{"router_cosine_scale": 20.0, "head_dim": 128, "positions": "rope", "schedule": "wsd"}
Below are experts of layer 7 (counted from 0) of a mixture-of-experts language model. Rows are named router (the router's row for the expert), up (a neuron's input weights, with its number) and show model dimensions 192-223. Each number is 50 + 12 x the weight over its row's rms, rounded and kept within 0 to 99.
Before each expert's rows: a language model's description of what the expert responds to. This comes from a sample of Wikipedia text that the model never trained on.

# expert 57
What it handles: Apostrophes and encoded bytes. Apostrophes in minute marks, elisions and names (80', d'Affaires, D'Angelo) plus raw bytes of Thai or Japanese text.
router:41 64 59 60 40 51 52 56 43 41 42 22 51 43 52 45 32 70 49 46 54 66 55 44 58 53 56 61 59 45 38 56
up0:70 66 48 55 56 21 48 47 60 49 55 72 29 42 49 28 67 48 35 71 73 59 58 51 87 53 47 44 63 58 54 59
up1:54 77 66 44 47 38 49 42 53 57 73 47 54 24 55 57 58 42 37 29 61 46 55 48 51 53 47 61 59 40 43 18
up2:33 65 34 47 48 34 52 36 47 48 42 35 82 44 69 41 50 58 64 33 63 41 43 65 60 60 65 36 48 60 42 21
up3:42 54 31 62 44 45 50 51 59 44 37 54 48 37 42 41 49 51 78 44 37 43 47 58 39 36 55 65 72 32 62 71
up4:56 58 31 37 40 41 38 57 62 34 29 65 60 30 24 60 61 52 46 48 69 52 64 66 41 48 39 59 56 61 29 35
up5:75 53 57 49 51 25 47 52 63 35 26 41 52 47 64 49 48 43 50 55 65 42 62 53 38 34 40 54 66 58 30 47
up6:34 67 54 57 46 39 47 51 51 44 72 30 60 51 44 54 65 58 50 54 43 47 46 44 23 53 53 51 45 47 52 51
up7:36 49 57 42 46 54 59 47 57 63 67 62 46 49 39 47 37 45 47 50 36 42 51 56 38 46 56 45 81 78 41 35
up8:30 50 47 34 38 45 48 16 15 63 26 53 52 20 23 47 32 80 38 25 57 48 62 48 53 59 51 39 60 60 33 35
up9:54 52 61 62 31 59 47 56 45 51 39 61 41 34 37 54 47 65 44 55 56 54 40 49 54 46 49 58 46 33 44 39
up10:40 51 47 45 48 25 47 41 33 66 50 64 66 47 69 36 65 65 29 28 49 53 53 49 40 48 71 38 52 47 41 53
up11:20 43 32 78 47 54 50 64 47 59 83 61 49 56 48 54 49 35 45 50 58 53 65 50 66 44 68 44 60 47 63 55
up12:52 60 16 52 46 42 54 46 41 62 43 58 39 45 36 58 31 54 51 39 50 42 63 69 53 42 61 42 58 58 62 50
up13:22 30 73 76 47 63 53 51 56 42 43 38 71 56 35 29 48 65 45 56 66 47 66 56 30 43 58 69 52 37 62 47
up14:56 56 25 82 46 52 53 43 54 48 53 52 76 69 59 44 21 53 54 62 72 46 40 50 44 36 55 58 35 68 57 49
up15:54 42 53 45 44 51 50 57 52 37 48 51 45 48 54 52 53 53 26 45 61 61 34 59 38 48 54 41 41 40 75 41
up16:55 62 67 59 54 35 40 53 41 33 42 46 56 44 63 53 52 30 58 50 60 47 44 29 41 44 52 64 60 56 46 27
up17:41 71 62 49 66 28 46 59 49 45 57 27 58 71 78 54 60 41 63 44 41 46 14 46 43 58 49 32 57 53 41 64
up18:38 42 62 50 40 44 74 40 29 56 64 35 43 40 62 62 43 41 30 36 42 68 51 45 51 59 31 60 50 28 72 32
up19:72 47 50 40 58 64 31 43 58 56 59 44 40 35 53 41 36 23 50 53 42 56 53 56 37 45 43 57 64 52 55 68
up20:64 79 59 83 16 33 51 38 32 64 40 56 43 36 47 56 32 40 34 35 53 40 40 50 35 51 50 50 36 47 47 54
up21:47 70 47 37 58 54 52 66 53 55 55 36 45 51 68 45 42 39 70 64 70 53 48 57 43 56 33 52 59 43 28 46
up22:44 45 49 60 46 55 41 37 36 53 52 61 49 40 35 54 47 46 48 43 63 64 44 43 49 63 50 41 52 47 24 60
up23:40 57 59 45 53 41 27 62 49 56 44 42 44 61 41 57 37 73 52 46 50 47 61 72 32 07 47 38 63 42 60 73
up24:52 48 50 55 46 54 36 46 48 48 31 61 60 57 46 34 38 49 38 44 32 49 33 44 43 34 43 52 44 63 46 56
up25:66 40 34 50 55 44 51 37 51 45 59 50 62 50 50 40 15 47 43 41 64 27 47 30 63 55 55 66 43 44 44 57
up26:69 54 07 53 48 45 37 40 39 30 42 42 68 49 59 27 43 40 28 57 66 58 58 37 62 35 45 45 51 50 62 61
up27:53 37 39 62 63 49 28 43 50 33 51 54 56 51 50 45 73 51 59 39 48 64 59 40 48 29 38 48 66 77 43 47
up28:51 59 39 51 34 64 46 17 51 34 50 57 52 69 41 68 39 48 31 59 60 66 44 57 35 28 28 27 57 57 55 44
up29:55 49 40 32 49 48 31 34 66 48 52 53 40 35 57 43 50 69 42 37 69 48 82 72 43 37 59 52 51 42 52 76
up30:34 48 59 73 57 47 42 18 54 58 37 52 55 66 65 49 45 59 47 68 63 15 60 67 67 19 45 53 35 68 59 48
up31:36 40 50 47 63 51 34 51 20 34 44 44 47 56 45 76 61 59 53 57 53 69 56 53 58 32 26 49 37 81 55 63
up32:60 38 69 59 56 55 35 43 26 56 41 75 35 49 56 55 24 60 60 31 54 60 57 70 55 55 60 49 48 33 59 50
up33:50 54 62 79 19 43 48 42 35 32 52 66 33 54 57 46 57 63 46 48 65 47 40 59 60 37 45 54 57 62 49 57
up34:36 76 34 69 40 49 62 42 53 36 47 59 49 51 54 44 49 56 58 36 28 59 42 64 53 41 57 57 34 47 49 45
up35:41 61 60 50 50 35 36 40 35 44 62 35 45 39 66 23 77 49 52 44 31 31 56 44 57 70 69 41 36 49 42 21
up36:34 71 42 69 46 48 28 66 38 50 63 46 53 65 48 51 53 56 56 64 43 61 44 46 51 54 47 74 56 54 41 53
up37:50 30 61 68 39 40 53 37 50 81 57 67 44 46 47 46 58 69 38 46 50 51 52 44 38 58 40 76 68 44 53 34
up38:42 52 41 54 60 43 40 47 44 47 43 71 37 42 37 58 48 61 61 34 67 60 52 57 31 29 77 41 44 46 49 56
up39:38 63 53 39 70 52 61 47 42 48 48 43 61 71 42 64 70 60 47 46 53 56 59 61 21 44 39 60 42 42 60 49
up40:63 47 48 53 32 43 54 62 60 61 68 52 49 16 50 35 55 33 53 51 57 46 51 44 56 66 49 35 52 42 28 57
up41:35 60 36 50 55 55 55 65 32 38 83 46 45 58 32 49 72 52 61 56 51 38 75 51 56 74 54 71 36 50 37 44
up42:45 50 24 45 47 45 40 49 53 47 46 62 71 52 50 46 64 49 63 38 44 55 61 46 49 52 61 42 57 33 55 76
up43:69 48 40 64 44 34 45 52 50 32 27 59 26 30 61 60 61 57 61 40 46 55 46 41 44 59 32 61 46 41 23 41
up44:60 44 37 33 53 50 62 42 46 33 41 50 58 41 57 59 67 46 62 50 47 38 53 26 56 64 61 23 56 45 58 52
up45:65 75 59 46 62 46 46 49 70 47 36 58 50 44 48 62 61 55 64 53 61 40 64 56 62 26 55 55 48 47 56 52
up46:52 46 73 66 56 44 55 57 31 42 36 58 75 51 39 42 58 52 43 50 49 44 54 43 42 41 44 41 43 36 66 55
up47:35 58 60 38 44 36 56 23 39 44 36 51 38 31 52 59 35 42 25 39 57 58 46 32 56 44 38 58 50 45 43 60
up48:27 60 33 50 42 43 50 49 43 56 55 55 55 78 46 59 41 29 59 41 33 59 52 64 56 65 48 52 43 53 68 46
up49:52 27 57 45 55 62 32 50 62 44 65 63 49 63 46 46 69 53 53 24 53 52 32 66 47 37 47 57 49 49 60 32
up50:56 56 46 63 33 45 48 53 46 59 65 57 47 57 56 61 60 30 60 33 43 38 60 47 49 53 63 40 40 39 68 32
up51:56 67 21 44 66 33 38 51 42 47 30 47 40 46 44 62 63 65 57 51 59 57 31 29 59 56 35 57 35 32 55 67
up52:70 46 39 26 62 69 50 27 33 55 54 56 50 54 47 59 55 81 58 54 53 61 50 50 58 49 49 38 61 34 56 74
up53:57 48 44 53 46 56 41 39 59 42 55 41 38 38 58 65 52 44 58 71 49 42 50 64 48 46 47 52 48 63 56 62
up54:75 66 43 56 52 57 42 45 45 45 49 35 37 43 50 50 44 47 38 56 51 66 50 44 44 40 84 46 48 58 59 56
up55:61 50 71 61 58 44 53 52 43 30 45 53 62 55 52 62 47 59 48 37 57 52 58 50 46 59 51 62 67 54 61 44
up56:28 38 44 38 47 52 48 49 54 49 63 57 52 72 46 53 47 45 47 54 53 57 26 39 66 56 59 53 35 61 47 41
up57:57 32 46 51 49 59 61 52 33 55 23 51 57 59 35 69 41 70 49 44 55 40 39 58 57 42 45 35 48 62 34 49
up58:48 47 31 69 75 87 64 26 53 53 54 38 43 33 56 72 17 59 60 47 56 53 59 36 82 71 36 53 50 61 65 64
up59:34 46 41 66 54 35 65 71 65 44 32 53 47 78 33 59 56 58 43 53 33 64 57 34 54 47 64 23 42 64 36 56
up60:30 50 52 33 32 38 50 56 43 73 38 49 42 39 40 40 48 59 72 52 45 64 49 48 47 67 64 59 70 54 68 50
up61:48 32 52 41 47 43 54 29 53 54 64 63 29 73 47 52 38 52 58 56 61 66 44 68 63 36 41 40 63 57 57 46
up62:41 36 52 46 34 57 49 65 39 49 41 48 46 47 45 44 33 50 63 42 25 51 30 36 29 38 60 38 58 43 54 53
up63:42 53 52 41 57 49 43 53 41 53 40 54 48 65 36 34 43 59 47 46 52 43 42 28 57 36 56 58 32 47 64 61